config.toml
n_layer = 9
d_model = 256
n_experts = 48
experts_per_token = 3
d_expert = 128
d_shared_expert = 128
activation = "swiglu"
moe_layers = [0, 1, 2, 3, 4, 5, 6, 7, 8]
router_score = "sigmoid"
normalize_top_k = true
routed_scale = 1.0
balance_loss = 0.000269
balance_bias = true
init_std_router = 0.00826
lr_router = 0.00167
vocab_size = 22585
norm = "rmsnorm"
norm_eps = 1e-06
tie_embeddings = true
optimizer = "adamw"
lr = 0.00149
beta1 = 0.9
beta2 = 0.95
grad_clip = 0.5
batch_tokens = 65536
seq_len = 512
train_tokens = 346600000
steps = 5289
dataset = "wikipedia_en"
Below are experts of layer 3 (counted from 0) of a mixture-of-experts language model. Rows are named down (a neuron's output weights, with its number) and show model dimensions 0-255. Each number is 128 + 32 x the weight over its row's rms, rounded and kept within 0 to 255.
Before each expert's rows: "comes before" lists some tokens at least twice as common just after its tokens as in all text. This comes from a sample of Wikipedia text that the model never trained on. Tokens count by the router's weight.

# expert 47
comes before: "of ", "and ", "(", "in ", "were ", "for "
down0 [106 129 105  61 119 144  74  95 162 120 149 151 119 190  99  96 139 122 146 116 130 191 119  84 164 180 108 110 110 149 148 162  99 144 119 172 138 130 136 125 106 119 143 214 125 176 103 172 105 139  73 121 151  76  52 136 119 144 131 131 148 106 125 169 138 135 140  61 102 139 161 128 141 165  97 169  64 104 166  74 111 141 103 161 113 125  98 108 161 157 132 144 132 160 122 126  97 160 124 188 160 155  92 159  80 145 146 118 190 188  94 102 222 167 172 129  93 143 107 128  49 152 148 120 117 127 153 139 139 108 128 157 137 146 115 215 131 143 197  92 112  95 101 119 189 154 184 164 166 107  65 173 141 122 117 116 163 172 105 151  75 152 135 161  89 194 162 128 123 168 134 135 139 116 187 145 157  68 138  85 142 116 152 168  96 148 127 138 106 110 114 115 121 200 111 152  84 114 150  80  77  97 119 166 166 163 123 126 114 142 167 165 120 115 137 124  77 128 170  88  90 150 119 143 119 103 152 154  74 122 144 119 161 143 104  55 167 143 164 134 119 120 148 173 112 137 114 179 102 145  83  95  91 101 151 112]

# expert 22
comes before: "and ", "of ", "in ", "==", ". ", "to "
down0 [ 89 199 103 157 129 148 164  95 111 208 118 131 110 142  71 129 178 124 131 120 145 113  81 116 123 117 161 151 123 116  84 141 122 140  69 128 172 156  95 116 144 149  96 108  73 132 108 178  99 140 134 109 100  62 108 104 116  95  49  71 148 147 110 164 125 129 138 173 123  64 119 150 200 127 139 161 167 107  30 108 125 120 130 139 130  92 178 156  60 122 131 125 113 131  87 143 151 152 112 139 101  93 180 107  85 208 125  89 120  92 164 138 176 165  94 149 110  66 186 173 135  78 114 158 172 161 115 125 120 112  93 101 144 141 111 134  92 130 137 113 122 150  61 114 115 115 196 132 111 160 151 104  99  95 189 127  87 142  73 127 173  76 100  83  79 126 122 165  96 156 127 100 138 156  97 137 122 173 147 141 108 136  73 125  97 170 177 138  91 135 116  79  85 105  59  53  79 115 114 132 110  99 151 153 145 175 101  78 169  90 155 130 125 121 190 135  94 100  86 112 135 151 128 135 179 178 174 167 127 117 149  91 128 134  94 128  86 106  95 145 106  74 138 153 126 137 108 136 109 137 165 141 129 150 124 123]

# expert 18
comes before: ", ", "–", ") ", ")", ". ", "), "
down0 [125 110 122 106 135  99 110 128 113 117 118 140 124  92 165 169 196 108 136 168 119 159 162 175 108 165 101 158 115  91 119 200 116  87 111 120 117 120 117  90 137 139 166 155 123 108 126 194 117 100 175 107 123 131 148 134 113 168 103 116 102 135 170  42 126  89 112  94 115  92  99 156 182 139  96 164 113 119 180 138 131 183  63  73 174  67 112 106  77 137  76 128 132 140 156 148 116  88  94 140 112  84 102 160 129 127  73 185 134 152  97 166 130 180  97 140 127 115 165 125 144  94 171 112  91 151 150 162  96 127 123 143 149  68 128 151  91 120 143 155 162 179 100 161 171 143 151 106 132  70 103 171 139 173  98 155 121 122 117  86  91 119 144  94 130 165 125 120 161 120 130 147 110 152 137 108 106 142 213 112 165  96 193  93  82 199 185 155 130 179 131 123 132 193  82  81 112 148 113 135 103  85  98  87 146 145 121 119 118 153 194 148 140 115 121 127 105 145 120 110 117  78 210 161  73 111 145 156 144  93 167 100 157  79 128 119  15 100 128 128 179 105 130 134  67 188  94  86 139 103 101 159 129 119 131 119]

# expert 2
comes before: ".", ",", ", ", "–", ". ", "-"
down0 [120 160 161 186 151 114 131 118 102  70 102 144 114 103 104  87 144  79  99 141 104 113 138  95 239 147  74 117 176 160 162  93 130 108 117 194 174 107  63  99 136  97 140 113 148 140 130  78 136 186 115 108 111 126 163 114 113 140 109 127 127  68 142 140 149 164 133  64  90 147 144 138  94 153 124  90 121 171 128 110 138 102 147 105 126  88  94  95 171 134 179 123 119 209 120 134  84 102 108  78 167 108 185 126 118 101 198 127 151 155 162 135 106  85  77  84 174 106 112 176 132 151 161 197 118 149 142 166  92 131 134 116 105 158 145 190 192 118 133  85  79 109 138  98  60 130  95 161 118 119 122 147 101 186 129 129 101  95 141 123 113 110  74 129 188 116 129 158  98 166 108 178 101 195 144 115  92 153 141 105 110  88 102 157 108 123  81 113  72  93 154 124  80  83 128 116 173 128 106 148 168 111 105  67 103 112 173 157 117 165 135 126 118  99 144  98 228 123 104 131  98 141 116 123 119  95 188 100  84 142  96 137 150 154 166  89 139 105 124 108 140 100 130 113 122 167  72  66 118 132 104 133 114 125  82 102]

# expert 41
comes before: "of ", "in ", "was ", "and ", "for ", "is "
down2 [ 88 141 125 130 107 107 126 167 117 152  53 108 103 147  85 105 172 113 127 115 185  63  96 174 129 140 103 163 131  36 106  69  65  94 105 166 177 180 106  78  90 109  89 143 108 165 146 178 134 103  99  92  65 103 188 104 153  88 195 117 117 137  66 174 128 141  95  94 138  93  97 139 163  92 138 185 147 114 125 135 138  99  97 144 176 157 221 110  93 127 164 130 113  65  62 158 166 134 135 183 102 108 153 124 152 144 120 123 176 102 141 128 117 152  70  84 128 108 126 155  82  97 123 181 166 174 121 147  95 126 143 126 148  90 102 152 135 155 118 121 108 167  93 135 170  96 119  85  75 152 110 139 131 178 126 133 100 166 149 148 158 123 113  59 133 151 129 137  97 116 108 149 110 141 105  84 160  78 157 108 154 137 166 156  91 153  57 148 111 171 163 132 106  79  98  79 138 158 122  64 167  81 105 177  88 142 116 139 149 125 108 117 139 132 144 143 127 157 100 100 121 169 186 117 131 115 157 112 133 147 108 116  83 152 173 105 122  81 104 157 139 100 160 186 111 117  85 126 159 145 130 171  93 139  77 126]

# expert 37
comes before: ", ", "\n", ".", ". ", "; ", ") "
down0 [142 116 127 178  96  99 111  43 119  92 109  57 141 131 136 140 102 126 139 131 179 109  63 177 130 160 165 116 155 117 132 158 135 112 156 126 114  77  81 138  91 132 175 102  95 159 146 168  86  99 154 138  74 159 144  89 140 102 182 127 153  83 110 160  81 100 105 154 122 112 166 162 112 142 194  39 159 171 147 154 163 145 139 154 150  88 101 185  79  54 137 133  63 151 133 104 135 192  98 163 154 154 136 119 128 169 206 121 112 135 112 120 143 128 102 170 145 121 164 170 133 118 150 121 146 147 126 107 128 118  88  93 125 159 133 186 162 168  82 147 130 123  83  96 129 138 102 130 135  58 139 212  74  79 147 106 131 158 148 108 103 151 174 124 100 109 114 133 103 111 115 110 139 139 150 150  89 125  91 157 203 140 127 142  62 177 105 141 118 123 186 125  99 145 156  94 150 141  76 119  96 123  94 102 179 137  92 151  74 136 159  75 104  84 146 120 158 114 112 125 177 167 151 104 140 133  63 115 180  94 123 156 118 122  98 145 136 163 208 129 158 158 171 114 116  61 131 108 173 130 155 155 138 124 139  81]